From a checkpoint of a small mixture-of-experts model trained on Wikipedia.
Experts: 16 experts in each of 14 layers, 240 GELU neurons an expert, 2 picks a token.
Below are experts of layer 11 (counted from 0) of a mixture-of-experts language model. Rows are named router (the router's row for the expert), up (a neuron's input weights, with its number), down (a neuron's output weights, with its number) and show model dimensions 0-255. Each number is 128 + 32 x the weight over its row's rms, rounded and kept within 0 to 255. Numbers have three digits each.
After each expert's rows: "raises" lists some tokens whose logits its average output raises strongly, later layers aside; "mostly gets" lists some tokens that are sent to it at least half of the time. This comes from a sample of Wikipedia text that the model never trained on.

# expert 4
router:131147110134130158171181161120150138151130150134145119139125087161164105197111071130070110110134150150140133122087138174180124133061097145135120096099147135192162100082183132098158129146088136143128113118147088143124159159175112123155129107137121175137132123160125068060063147079148206124111203159123136119175081148087194166087107127111102143137103163104157136134118167127076168123112084086185119138142117140114149140124175134073134121147107146132109123143085107170104163167155118098091047086122091174108154140196131089048134163151141106073048123144163164154118158107126141101074127135220150119093138145149169118112146131115132103090105141119167085076135140076127128174190121094153127163155159136093068124154096143109096181138072085146176122073142117103170138094095069
up3:151160127145100162093086165169175122105147100106078148067139112111103099112131098133106096065095150064108092166130154168148136110111118157129187144097126139148135154105119090113138101128107156162142090111128120141171178187135178158125127107130159130132118127146149120176096083101167173140103189116158158138119172106127119150126171107122101163161080107122136127090160085136079081137122131152140136169148138092142059098105094120151066145143156105073065118120110202157153199180169074057097122121153142168136139168129141141069124087063116127185063126104125100131144167085172140062148126151077115105084135099200151089121169130196188187096098146136119115118124073134116198129100180114114147149138117157157140133173107092177133132124056125057122120061147132119191104149140123
down3:165155132085132147164167132080112096209175072141120060125075135116103105142147053138148117115095130134165126167097124178185114128075121130094150140074061222172119114090109127166107115129151100132195095079139128176165104167174069076190144150091101102175160143108118115106140217106136157148094131097163106040101110135163149160153107131143171130114122119117168156060140080131135116142025147133104110150092071108097142087157122208148143154172092172107117105142142080147165139109118121165133080151102136122127194202074091097108157110128132113142190131114112082147165123101124117144102115166088125172125145105110182121153091170179136103109130119153129139125150148144127126157081133135105102125154106154115094152118101076162150101160118125112129123140161085135116152144104152
up4:107129116152149123189154111104181077123100147103155130219123123082114152187143075191140121131155136187138118128176157079102108173170088068103106148110103092142101132125174112126154118106078143137112165169165123182140123106143102161122058125126158155097128103120120078069128090146139230094071141060124076146149132093127150102134122112135133179171157140146145137185155102128107108118130161103119153146163137134092135106148142163085142099157165198151098106160115153096081111185103168078175154100113061160140176076099174111147152126140136086139150115207147150122140149133128108113062077185078123109103106101113170135099118176050130172133146114100136117101109145118146151062125123141121137097120170159155130157100129064176155066144107176092131163132110077102121147122180093
down4:128176126166139117086122070128120079121133127129097151155139193161160130137138166092093093196170135089169139104122143098071147120175077154128117112109137088124153137165111137139113087148142116092169134140181102105151116078146134115097133087108164117143200146147157149103104040102109144108120097146162141149083147103122124137109112119131181129144118205133094133168093152129097123138158060169111119090133111139111120175079118146146120095130096103109085162132045184110141214127112079142186089112112064115113171194113084154200106105140121096092087157126105135119103185139121178131128075113144109174124079154178134091149111089184145136161133196136168158111149083063132066221156162084147088136190088124130114126096106128084133083113139178135108120134153120150100127156167172
raises: " S", " T", " P", " F", " R", " and"
mostly gets: " New", " Best", " South", " Royal", " Old", " Great"

# expert 11
router:174115100111127143200156163147144164091157109128159156164105116184141090123137167099105153058112150135135141179118125077104122139131150184115117131101118143163145090118126135094192127171065104087047091130161124182120092221122146125094115073140170143164120114092124084154094140105139148142107155130154182155139116130074147157113093122112155213168100099114150127128178191106119092115058134118104088135113148103111157109153144159100142132167120058116207102123126115126130168148099105139089143132116139101102137137181096130105129202109093104135048136152116065125095115102105144166100082108117149101067130103171098112108153134105191234075135157116159069154096134056143151159099138123110107194121120120127109148158149122089098139185105138097130179142121107123176149126086080
up5:068138108147171177081138092163118143129117161091124136130092105190176124142156114163122167063193117144182163112147153180094153148139169093106080125183073124046117137144122072192099101111150155078100083136129087114108026101133150163151140141144092132126102106089183123123104167171118161135150083100164085106160124128131247128134096109183111073149085100139113084140106128152133139103129157120096101129083039144092166103152103069124105094156153110133137156100138167170126137171146150148103070114157164188118081105126126118139103171090121086128103122143097158138136115186130091091095120142154211112149118122137172165080154091084111158128139124171112141108154165163181099111145103110119086121076117155110138131125105133145126153141151129158093181107159085195131120113142108
down5:088129145141080094138066128069120116101126153111169152150125120143092115137154140115111087161136165110122162202121117113135131161119188133185122076062115095057183098119104165134165160133115128198159138105065120099151082180135121061117118153124138057122137101123104090108113153127127104108107111140136120122125155103193134166103115114135170124165158128157077148156077054116149130162232198128132215145152178104130186142167155158192149120130144097106139167153108179116091137158077197079096079177088107125106151101140161134162155079121107136160141092105094111124102146141082120101133084139106135126137137099114149103123160169092096181175140155105096124110166131145132116146178148123162093097073129072116138150073090124161114122081093094102194134141127122194081152134141086
up6:174110115137203058149169113094191138043090117151114174125122098097105116111105111149131114170153130105168142106102053112143090129137105103137083134140107143110125085126185124103115124101115184134083115153107124117117144144134170079128124116202115095125131181174150086175097104111127124143126117122143145127118103167120176109086111128188109082146106123108133130211154158157091208144204130112118179086116127095161110092128123134075165154173119150103174148168081123086130117170171076129111129065127125104161170156147134096129151205122059140147122067163111105132058121152124130119156121146110121158224127055100156123113120110138132120131079110098111132085113093118124158175117135099157108159131140200157075090148120160086165192147099125132081154129104159115187075086129089
down6:178208061098157175153093143128096144133145127090100127117101161066137217119101115123195108122165116079111129218149156108075084120111125104127116153076115119147106161094126103090159081092151105167138148113105132170149117143119084147112132126159129180088151164142144071155134117116139157178153150173100175181133137143140119105151105120135072157068104141093102155117161107068157124140203120135141056112124103169128117157089142112144149096140164108080101164081119148122135155131091164145123196109138162137081162141105133109127105066124136141170176108137146144105134129113092091082052183126132063162161142125096142093123091132089190122139075117187164109124134127110087116107151074224139167149124082166046099085110156137150128100107124110146167163144199134100150119134143131
raises: "A", "T", "R", "O", "N", "M"
mostly gets: ".\n\n", " \"", "==", "==\n", "===", "\n\n"

# expert 9
router:113136087147143109198159113137162121121099124096097143175173107125149056139092117114109182090139104112117130129117165130105148181125119149111170156149091149120172132133195183033181106086082188057130111137133071202178088165105065077105122113073147154119138094154139159144128090084139115109105124089132095151150141124120140149117083089092102132152130110158162143150137110148137135123042153120154125173069125084092211160137108183113172119122091156112093143198109103162144121139118112128119124073151175158091161125088164117089137119181080116154093100142127110146108167104083158101079179100157155144133106093164129191178131136126173122121121177158122106107121092093157117156133155111209095125108137142136066146129157137141067178174122173144112104121100090149159177105103073
up5:144159148135137116125171123139124112144142129185154121148105102108124074143152090102159152113172121079129102110108116106129152115133181197077072121117126168131105096186113147107134153164113154117093163097129147123147099128108154103138114158147170140157120073160134107122189132138150101127185187125138117125117088162159120150173106115130160136087111137137168187153159200120133141105135090169097079098143126140138163125097111178119087087099128158129115164197100157197110164118066038135117178179088057174127174128084160161138191138158111110107119121119135102145077059142072124103036167135140121115130140093126075139147048089095129088078125183123118074143118136051146194143166114128168114091173127153078108140152111148176047122102142135084085145135109107070143141175129155
down5:109150125112126171106181129131161153148123096075137186123133120134113172072151117141133125167131121161141141167072114150078159110171078161193149123170135107140131124179148146132201152128087133084095185115168068134055155081105149113153101071167110134052150147139125099100133077160131127102122135078195133118127145139143171131186156075117052102124158161153073127113129110146117121140020136104146175164091119155099117114114114152072044145145118070169124137087107137120151120108059143114148093102107173067158118138134159141110083146080120122131125104167070191170122119097169134163164177135092118047100088095144068161127108142158132137137169155149166131112109120163144109109132174102081176117116164176129170126088143144128193115142106131119133130089173122127159079112154158
up6:187142180132113130127168119192167181115113176095061140112142120139129080153060140061108110117098118167085160105187128078136173098124147114163118176080104167156152028072123156095149133151152121139126125084174143167155089163123193083088095082150144114118130139116124159165119131057093116119112098049124129160165144156157158131112083137105167144155115152155122148123121199110163079070149168177113115160121149139117157083105115126096102140102072103139101196121160087149150168050124176107208165079085130118124131106121134129089151116176166117119141130143173152124091145150077190074092160119101111106096142134163151105180100091126133063122150118114098140072141118114172110102120103142163149063111117143104169141110132100134156128147105084165138105113149098125126140172150065
down6:146148172104196168097195065126125111142157103091195109138131161135121103179088115105092138136142118155193110084116101131156101059130163111181140115120157137147143166153016133217137148097135085158163094056131149121103128121136132148100117147143143135140025145071090162153119131163108101171112210113143127111073127121157108124095108115106099200090151134121089115145163152196158169108135133164150094093156134124082156120141133116126137152156090168098166155105145076136105119109135157090139144111185108098077108117157153125105116112116141058092164128137069095078130155118139092128097169091110131116140137150047107152111112175176127114106135101157217102116152088101181188160155147161168087133156121103135069133153105106132075109168102140113078134151128162121124142136121134
raises: " (", ",", " and", " |\n"
mostly gets: " •", " Minister", " President", " Species", " Genus", " Coordinates"

# expert 14
router:147104117073106171139145129170142152126132123076139180150155114139151102164127108104094078114176141164124167129147141076149144197133117204120182135165080130196082150128173151147158095091109164120090122119159099158155068109128130098123124082154157143065066129121138153139128118103101094085150158096137141185143096153144096168086116102127124177140139157138134161160168182105101117137049125149109111155159104114118129120106142186092145128195156153101094098096130109208105167094138060080114139095106036144157192150126154117055088137093155087158086145112201113121114113141095102161074104122118114079087117141167103141136108136165117187106135217080115116101143077093154110155104157100124093190211125142106098178146134142118168116155100106094131126096145112163128101139126088
up32:037150103110117152088145104078086151114111119099142190190115128115134133133105157129120143165162108155144143135100153135161087091150138190167094158141148094148138158124139175107141134167106131087068126158069126161086107090126096087150133156181138133092129206143083142103097115149088132135082161106094180160177106154158170085172133112115136141204106171090203162167097111145122135134142094153096097134157101171114139103137118135158196131142098164122163117179117087137222118112046107090096152123194154109154063113062106091076116101160145163121092119126153107086139124148127092096103135099136068134146157084119143073186121155064095136138130134108098108110145068118094151134124097169109084207133160127135163112139128178115148091112136094097159146170164082159148115075128155
down32:142125101157090155102085071098154143118116164143155132118142174107177123110088137145128124166133105102080101110101158101183051121144068130159072094112138061149153101138061175131127107133112167167149129128059144071129130127139139139135115105135082107143112058164125095122178108110154103130125201160157101155111175116112162145084134107111085112146085190067155105133166145129180133134151101087170130136097122107125093148116152118107111102221120173162151131068090187168077125089119120165174203082150123157099119115160133167147132083125092129182132143092194204174131171088123098124176143088113190147121129129152116147100123176153165157142134177099128108173144109200114148136111110121178125089167112060102127141110158101145121076109169075116076142100072102132144121111128178
up33:122124127141157195128123175137127132055065138176150156055158145136146146123113117075160152156060149124107138199112107156111171178122131163104162110160123152193117107107066123108083128087096108130116167121098095116121132092148138151108172102166124143192112089202127194087118156132151084082111062199169142180104100118109123198139135123135174095092085161135123151128080154132151049136119142125151117114148162104145126150152101171094131121103110137108140117102173109192106161096126137103148089147128160123122175116103099116114120113169102084164132139095079183131087067070134119124148127093112119134132074133085105119105087114107117149112167111128135154123137099194127093058079127109129164128071167152127178133202199119086151132116168106139140169094091113146215162117082094
down33:055120118117153098219133125204126203129101113147092133083119111117144175131088139131142130106183118082156125101115163175173111140104089105115076135089165117117122177117156103126145140147082110141138033137131114125142094100155080159133158159123165082083170135052171113163114109171144133209155205083120115146131130112109136120076063093098123111104112129137108120089153120152176116154048161122125130093126112131145115164128143080084155202104163105120171196091127187113146100091140103141103164101113108141169141181148131152110092074130069122096124136146134176115137146184193134131135070131126136109169148179123116142106172149215138171065182155114115131117121117147150153134093151115127045110129099134145084107120087174089134149170155122157138152110103114092079112121129125
raises: "19", "1", "2", "20", "10", "18"
mostly gets: " (", "\n", ".\n", ")\n", " ", "–"

# expert 6
router:147164087102170122175133104198133131118047112070111165152167070122188118172093124103093122103102143068148148104134100168134093134112161170136124091129080165143137100170127117095151125121116133092107125149168035107185122146098139111162145049138117167096139082142174103165121162073070149121150135102125158173152096113105158128121117115142146185134118131123203148144099157130117140091074144134203079141144102171071139146156147132058152143133152123126098099179148077144112120131122132115098098100128121180114186170163193051124121174131141153165105099149150093131103150143106128116061099163158157132139136125124134198124124056069147141100140139146120164127171088153096114165174104125179150161114156084096148159165097120137073192136098103068199146121111093146127129108097083
up5:098164117108099111103119106107165150085094114127149171121103170155105232092135112092104186140121133044201131057126163087137085205137151091135126132100101145114095136131112165153127146132116139190126163190140137117133134111089099089155076155102133162165121121090140198122130130111172114123121144121154088144095095080166118192064101161105118187116142074177146109143078117112125118146108152076091165141160130124181077147148144199093114117137142105134129130177175155148117138116130042116129154094128127114121186122155144132137117183131165210164125109112179111113100126127127130105123076100150112140066102043074138142112117188132147114094142163105121084105159044153116149148164110118142131104147084194120161121078135155115109108169073170123123154128073185130140146166123131
down5:098183197093163146142158126141140141187126091165145135150075070145087074140108169116102078137052157116118137126129094188123125165083170125143104148117193117184112134162182133145064136101128109120102054073115105137078132160157126126153118180137075152125149142158146051109149103071138132112142126141071139105140146169156132131096124149170096151164136212038137124128153159158100124144060116098167160105103158129132101053152183123104086156109168151079095139138133171129114109211114147147076131153160114116180091190151103131110131101082132151168128127135089125181156129097131088134150106107113135145144170135137103138160153103178094089132144139105107155142112203132112152152111142158102095119149117091115129123125102112062183146059097154140059084117158149100125070166132105
up6:166050095071135174100175166181162118145090144118165143116170167141112115114118165123101103100117112106148107141111076175093113123149110079150058085132094078113129149142104108137161162109136149142137101173132079153142132160149096104139138143219116119120159142174201125154138126104071153127098094134108115080124141098130092161180162140153146147069156122206175108125105139145120102105016163121135147147111127116131171102099181192140121105131135132122163146167149179176088157154118180096155159069130151130154179110172172121115142148110071151080100103118188126165050163107082101091126162126139185164132131128106111181092096092137107126148132083121138129083140120114073185120112113178071111130132116157077146174076106152152149130094072101176140151116088086143161127090155087
down6:131066101104094150154086063131089148139125152141113159157096127146146190103139053143102120090118133167183101182155156092184074112135130129136132075130139075126146075135125109155148159124140133141128160098161183093101114120063122121162155144125145123116127165133157030100123163156150122166150110120124128189086151146150128151087157113120183113188114172150112094133125170071126118111128085148053135082106092152130121160097118204155138148130097088097152102168176144163166152094118105145177135134085166106096080203146112126134123131184185136073159196033149127142112092125097134088101149086133107096084115176165183092116155161167167095097113125113162075136059107122152157142119107186154128116150056136145119149128049121127175145101127092118140149111127126129155137085107168
raises: " ", " the", " and", " that", ",", " a"
mostly gets: "In", " In", " served", " held", " took", " off"

# expert 8
router:122130152077142190228145132123106187123116118106128137153173119170136064158109074124115113161081122204147132150166127100108167134087071204090169126118140091121168167111124149100148131183078149104097124122151136140107124147118110095116162126092160164086156138135135099113122124157123115094108136086111100085149139167077176178103089053093081145127107141127158121145142195166036137113106120127155122169090100155093160147171152146102110155130115124110139125117094093184106148169125143134157072109150101140160166177164081056101108151127133088125133086143107145186123092164098156115101120128128147112120084175160086091162168170138105155121173152170152106123144128102147134187157161085177146192202176101066089127146108089118093118154078125091082168101089121116108158077081094
up0:102152211089106164097102123126161088133150136146129105127177147150147136099190118113112036141154171168095102156128123116153134124148115090148094191116149144054179149198146123120079088122151131128183150147130136090137107131129126123138116120126187108153119101193078180102165134125139116132100102151136174126166115132137134154129141068108123141091043060123197161112155124131129093145081102177125095156152113137155171170138109090027054097126128129126147168128130147144095116119119161177071068111162145106158145142132122114084100161158083046115146075101133109175126154133113121188103115159160106074107086137142159165119096129072125153090135162140153131087132142161112134182182121121139190102145142073107080145147125133209159083119104138163128122105076118056131164126085129
down0:145113122183081112138153115118089100111116108109116167119126148139134078172095146119106156099128094130150106088104099180128163125121109114127105107100128091107120115179098063124103125161088130106126141165088167136179178189096171076154067088144124141141105149195093131124117130100142145133108156116157100106099093076126041127184150139167122117130145137138069122128079124128161161140217179138151106121116144119157123160077203168146156143179116128110132150145096196215117165126143070086138115087170115069200136065138113058137096171132122153184117113204123101079158131116119177037088142143087108157126135129122126121182133126134088085165135138097132170193098075179124151110129123146144162136091129125104113117171142151142164099094183115099131117120102109061154145115137201
up1:110145104117147163116054076093135166189121094160099104173141115159113107101162121091170073090136122173172209172121097036141127116143116118132140172102161115145112107151186177072118152186118146102123112155159162160113082113169151050144134103116098205108153097139145115135125183140156152117116140133115151128181109108061155138084111105127186145148122094148139180095118164169074174067147133095156069185110133069135126058123085156142159124148142092136185157172078204065166140137123137122122143089183095140114152167110157108124124115122130101164129124146082131161089074130144053095103143153131088153186100114078129139144122159157115174141150131104119101140112098111132153097144139143068129110155120157145114115157082158137120141108108063162148134131083082190133106105136078
down1:117100120170133136208101149131118132146101118132106117145165128126164191132179142187157128132138152112101154170135158164173068106130121166108153143122160170155158067110147098143130182194124111095094109133149091125174108179114128094129078061113131201162109106101123072187155144121160154138107132101148150123065143136112135115105107135150133127168162127093159138078106148121091127135134132111176146066076174197127156117160162107123134112153144137124107086111151094142078190149137136107160126122067144152134145161153084115165136168129029138072141127138125077100056159110111125162091115043085127137130183110047053082083154121130185082185139112111093112151173118094152158112116151131081152077072087163144103142151131106134176086164075140112173114118119129098104146084171116
raises: " ", ",", " and", ".", " (", "-"
mostly gets: " Chinese", "ville", " Central", " Eastern", " International"

# expert 0
router:184172085104131128208161151151126140147111154091126124164146084126143083147070061064152133112115131167119154146127129156128121137117152135112103079176141108139142106187145143097144104114096079127062111132111121223148171136143137044154118069116125161096096077158114123135094081136136063122111176119129116105169095162144156177112074096117081100117135123162174135149138193142108187084092091067174085135083157125108106089133162115130098194151134138099159122133145113117119128177145130146130070101094117177127162153129152078073142187121134082188110135130106116134109096196091117129131093109217112128076108148177117161128175133089144104096099194113106108121193100119160137157138168112180123099104115118145129155171124187105082130185129121093133164171111137164159142072102132
up2:149102114095159101125123065108166131172098098083096115125172152101163170113092083075143194139130057174109125156100192141065102117133133154127125164157120115123175076134147059136146105077141140147206191184113139109146146110210115156125100104152162156160100160160152163176127174110100122098177186100164122140149077107077128120161076102076162120117175129106156176116129079106116186075151133138125099102089107165068105145078149184165107161112117228151181143144137068107115115147149089112113118145124091136090146147124133080084125129097084120085139209175115127123136120150072087105143087111149094195132082163140100199149136102091166107126149094092122108136117116131153093153138088135109134140138148088174155117120110134138136154182083136146112121157124146136091146124087116
down2:162125083101107150135123123144144077052091088100192115080197144125110161142056148137067152139082080155098147134183135133160119180135226151149131117117134131159115116148105108150095122114165109165150103108132108200106138078088141178128088147108136148124100070076077090119144133032121140196178152103166153151116069120072159143128166164163118133089088130107118125149120087129062106117119135102151136107146113119118130196093118099157116114159160145135124113128094118099116142136155199140163094166155148161153136150100153129186111120103165170103150154135168144131082142149117045046152146118117157110113141203104079147163181115123101204176149113156159091193077117103130118126130181114103116081202113113129122062086135096163144133116131125122118136106122104129133131130159129
up3:124144118139149108178121147107181131195132155120096142173113101150107090097172133129112029100152139165139140115104210192139102137126092097141033171104100146110144135134111136145108124119139114104112128113091120152140182120207130171105154156075110094095101155126177121116153124177108114185078141097114118116108105074100159113040171133103131150109173103121129128123086139148136153115100106144123119166163116117079104147113144125140122146104118067094152159081093163145082115159177171203063125136102100073111135149081094123109193094135100162125076140094113096110145126099153150174140143081137095117118077146089087175120166120077126160139148223152176139125144138091130190170085114156118147125158126163104108203156188120095117113163083182188095135171132082164119123153108158
down3:151147114087118131123172156216127146116133136090128140134152118182108136165148123111158163050077156114129174080143141126168085148134102141116090140112173043173127096096093121151110165089149149117144128121153158124135048181144128131148128129133150102144074138136112132103110180103140120203120143115179086157130152097176053158113163100149227095127108098186132189058152140098108134083095120130156149141107152155121126109072140155119091165050100089099076072111073139137120106144101097120157122079112102109134102139104138163071120113177129180089132161093115178153096134081159146114109104135121149112183122094107179160168107106200108135120106145159189128117053151110169129094124114139111102094059158142159105119181162169116191106116130134079143122097126117152164159159179115
raises: ",", ".", " and", " in", " on", " of"
mostly gets: " work", " music", " system", " ship", " building", " land"

# expert 5
router:154198102073158166143142160127135110193094115149095155151125124133139083119115098116066117072120128098131132148156128120072150186098144127042183097128078149149167064106181157106140120178155127111107081095149107156162134141167106145184143099123152144111158110156183082162107042092145131123123130116129178128120125108111135181144117114128105188146088131101234131147154158155099125113107149089159101114085156079093183142098081225107118160126138177095065104138095073153178169125194055123114089130120096169087141170169105105104093134123123126149086133093097132136074159115118155140065139099140117115107099130152063141117122134078147098142136155131110144116162136142134111120196078112169130160107163130177119161159104095098136130136094140144160158160129134217109126096091121
up3:146144115072145192112164144126130118106163121125172140131073112122106058172126118095067095099126164040153126112106159112103165129161149069101132147117095158128102130122135106076145084154144174157115157182135054118102128092091129218139099078164134139156125158164174094154104187156129120142135126124148075221063125100146073159137105180089106157127091131140086141118123175106069162131146124173176120154112124139139149171130098132133145107126080181094130116153096141170110127130125106172124159109106091176103104127123153088136157201107148123123165071123083108138156094130096099114123064187128151192143127104161165144150182139059133113137175154139121109132153126154149116083089140099117144178095190187114147119033079139165164146063136107118099097099132138151124154074147136
down3:159138154143169169135177179075075171129148140098127159102153118080134118112210113194125159111077123155163132125058047096105136113123173138105127118152087066062123111125141086155088142104101106142049137151187134080112138092082181107081124111144152132085117129151133133094119139082188131075164148178031135147143118105129193187139137078133115109095126127107150174150112132127133134171097153141105145092137094126147115096158137077153184142111117101092185162083069140139151122137189119110096157148162138123086154138139108178115170138125160120096129137156126159135114056102176196115114108113151116138103161147147087121113100113134107138114108167147112127152182142066074128142133158064146130137121084122183161141112088139137108131063169058193105136148161136110149163144106191
up4:174142138139115130109129141128113170093116072136172201138125129182128124153116137114076133100089131121097113159089165130134093132108178101097121120119102215111074073140138108080163100164144119145127163106142151170154084148150123164181144118151111141085109153126111177162104201116154176130186118131104150099119110163101140068086111158052123083145071110150158146135174112123176093144100152118128105095110132062152087114107155084106100112069167130111116150167178095127153163142091043152095168103127127046135160143195103101111142173099161147088104118155125096066128110165108095174121147100166094123111052125139136159120159116167084147133150145159151125097167187181070148169088189127102130125064138143141109128102224125167124138136077125109090159087189152159121149151130121
down4:148103083119157111137125090113112085186180148136121153146180139096168142140067164128122158140130119106124155096145160108103207107096126183111126168098120159077109122088130043099135186097141096063095105178159087077114137125206172119123167112160159063196174096144098179149154096092126100142131129109175104081053135047139129088123089130170072142122151087152087139135138134162120158178140063152067133116149134083124175088181153157117164132144101107129093110139126173119110096145134104124130128158171105133160083152096152132107163085122132131130143144141104158127123149156166102131150158101121110149106146089124168151156174146122074072201118129072183149151095161117181121093167113126152129115183122133107068124117125139085088059136138111209188159146094145134130103098100114
raises: " R", " N", " B", " T", " S"
mostly gets: " Robert", " de", " near", " El", " Los", " Van"

# expert 15
router:157175132101124124155167157143090099082077106162114164172135132175158123141135119101118102083143141149122167148143142107139163128078107197091168135160058145127170142117124127105148063115098069111132112134188113150141116153166096083132106124154155198111108111089139100146072109121113123087132137082119167169152102101155131111062078035075049150098105133141168139144157238203143129129045123134215070138120127114098204128161158197120143134164155128104127114134117094201128111125108116170108095103137091138154127154146116083113156148140139103128081128152185111168108176144119074146118146132153137116107128155194133119157140122055135100138134152144134109128129148128157121183128177117167157120085161065098160134099153115173131127171106127162143174105112083092143140062127111
up5:159164177069099143146151103122150133145114104118126136125156108156152149158150176104074173152126097112163074082141100116172164075123098214161153135144051101170128146097154167188149117126100139119106122163137075136163119181120096122186115152101103080078065102161133112095127126138153127070131062089146112129147095083110115136114152068115112092129104128122174112104177156137166123141132129097113121157151124065148120108113149212087190080091134118139137123119164079187141161098062077094088158128139132140132154055104126157078149224117125078109176117108135100157081161142145161157140120107164104144116124156116152158143185151134122126159195174196072148154154124128115092091149135063132152115077147130112175149133163145048094106112087136137158110105097137090147136089083140
down5:168164096168151073149157140131108147084077116127124145134168124117076141111140105129151094166157116165144134100122137136128100152125118130131154132148161130126108100126160146109106126174105151130095133151091156068172115133129132120092100162068127089216107124086074115135145147118132124187120141202156113145131131150095121147145185095163075122139142094098072091171119127176177144164255131106074148081102188060121136142162124119132102132167085128186158134147155156100106121114108106088123123143123091120126150152082075174141168061183124149131156062113128134056191177160123146105124117119119133119058131040122112163186081118170100190123186148128104084119088100112154134101119146122096085141043180177137102131108158121154076144137132175122105111169118110149141136104065126
up6:165144136117145111168097139111129170123126104148176150106113112093133147128147161174122126085129138096174124075162177111112163149163146138128164074134120113155146150126193123146141167111138065061166132160170129118183114159204193142143115084171127117073078092110119160129071107126191123138137100119096171139149110170193154104194118113133189094096111109127097071176061139129168142121127061088200093138118127095117104116165077133127173118187172147120159099114179137160079174105124068101114115089127122092093051143141162149124116167115096147103138081121176144104102131123054108090165081111158132102082158112096139134167126119175153143134112139167121102085132173108077101143135136099132174118182103117124149168161069143140119118217176141138106105064174088094117092091133137
down6:121136098121142149054187042156165055162090132189101112124100173123101112124126147067176137181113145119145072159192053089111090145179136100104125124156120077157101169134098169099079095128118111140111144083101166130074127088166090153097114118125111135163175101128112134152095153115081171023159097114118125145104088160105114118150124178137129168139156137142152133171129147130120164127105110154148126162124148185111179091148136177114131090116160141133131207174179132127133097119104072109145134159077139092172098108106171113143146048070160153151106149162159060140097126149164136190129138099144096146143129171139075075133191209127105135141125116089112122086134119127155144092137116110143118145128161151109079125195106114107120131122152053079122183104115169155139166136135131
raises: " ", " N", " –", " |\n"
mostly gets: "″N", "°W", " Nominated", " Votes", " ·", " %"

# expert 10
router:193177118134128158179132123092057203101102092122152162181139066147126073152108101098152120150126164131074134158111167110142139106115162126139125116163120123109142128157180137077131122141125146084159142103178088117159172136119128073148128112171152104120141115152163121150094119117132173089132102109138160083130078139072170190130062058118107126120148129148144140111098184189050130117125088092123117156152131168072180119167179146094182170113073140118152132151141133156177140151114129149109081089143092092117177129094150090071113148140144074097114099109183146180089112155117073118120106145157102104108086128169077150119133150136140167078108118209154131113181109076102105105192119096136147138151119144107120188144163110159098169139059130157130188077062112159132191068121124
up2:143092117141141159195091136132161157089110103122121138189169126137096072178116159121205077150148147122134174136063140188141171133152075108162106125113132110140099132115098071157119151111075062103106087187171101164128137113131102048099132148100182105155177076098112117099100087090137127115085189115097156176119129111131128140152124070143104091105121105189115128102126135171120131132175082145096111194126125117136113151136148104105163124148192094150133148106127114114105162114115092143112134120163148153139080106119171126145128083101158136078118146026111153177087106096160072121137141142161117114136149148115142095093175109084158118102102128124127132082192060121088127190157114159061142145133151078139138142181174066203109161097100131115116117157142086153163143083222156
down2:062192162120150136111208123136109113153151188146140182064146114149125122136146150133080173145137095106116043099162138145126192123171146168120118188094125188140102193096088131145139131118132131155105149113170164096074081099179130168096073180130146118121144120140122145139144109116135141135129142084168130079092140103143165100117139101128124176145139113105132126114148114136114057126161123049111168108135145109139107104147081108133160174134167144161155096146065086140104174130130125112097145105155153128148141121147120127148094066130148144149134078122124118134182105153197158138089208074196080111129127110137124132114125115118066124193134103147154135139096121175101181117160065066087137208149077145149139105127122085066152113097074077108109156110147094139154093163049054
up3:087104112172117157157166056146119139176118085131072071174141188112172088159088158147107068129161067111152152081099115117115087090179149155087154128082117138188102136129119154125133151071095149134161128133124133130095121074101153073159157096193118182165093090129133134127122153106177060126104148103132102112116164107126147106114138164160105114146149177103112117098153129149120154094143101155155106139156105174153119100069158106108188093160082090177108118091135104124118151185150111159142119128185095125109192101147121065106112122147125109150133148111115133147112134085109112181151151070224157152085055074146098110054171139149166130186090108097146155141158141113140183110116149065126186126085121070136154117169169174125148188132107084138142134156101086099188142116091133
down3:144041095168132152151094126158133088167126127101117108119101144144138123132132205116113056067119115179083111128101099121139121100120137138143138126136142194130085098127144152081106121164141137093139143146146033113093144112157207148159084139150111138094100164116123140141122107147106090105126120091171148114060163080107159144150153178174135151186135070153165086161132159080110187055098105175088101136147111150113107133112154080063139142172108137114165162125104092143116169170155165164139137132136115133163123088160166145126090106123162077124201123064166142136154093074197085167071137075153131115130094073189152098115101092132125134101138131131075083116122105139148152147100138231135148127161142177147136078091157140156115132114057123118150115135131141126205161131100179
raises: ",", " and", " (", " ", " of", "."
mostly gets: "ham", "ley", "ik", "iy", "ki", "uk"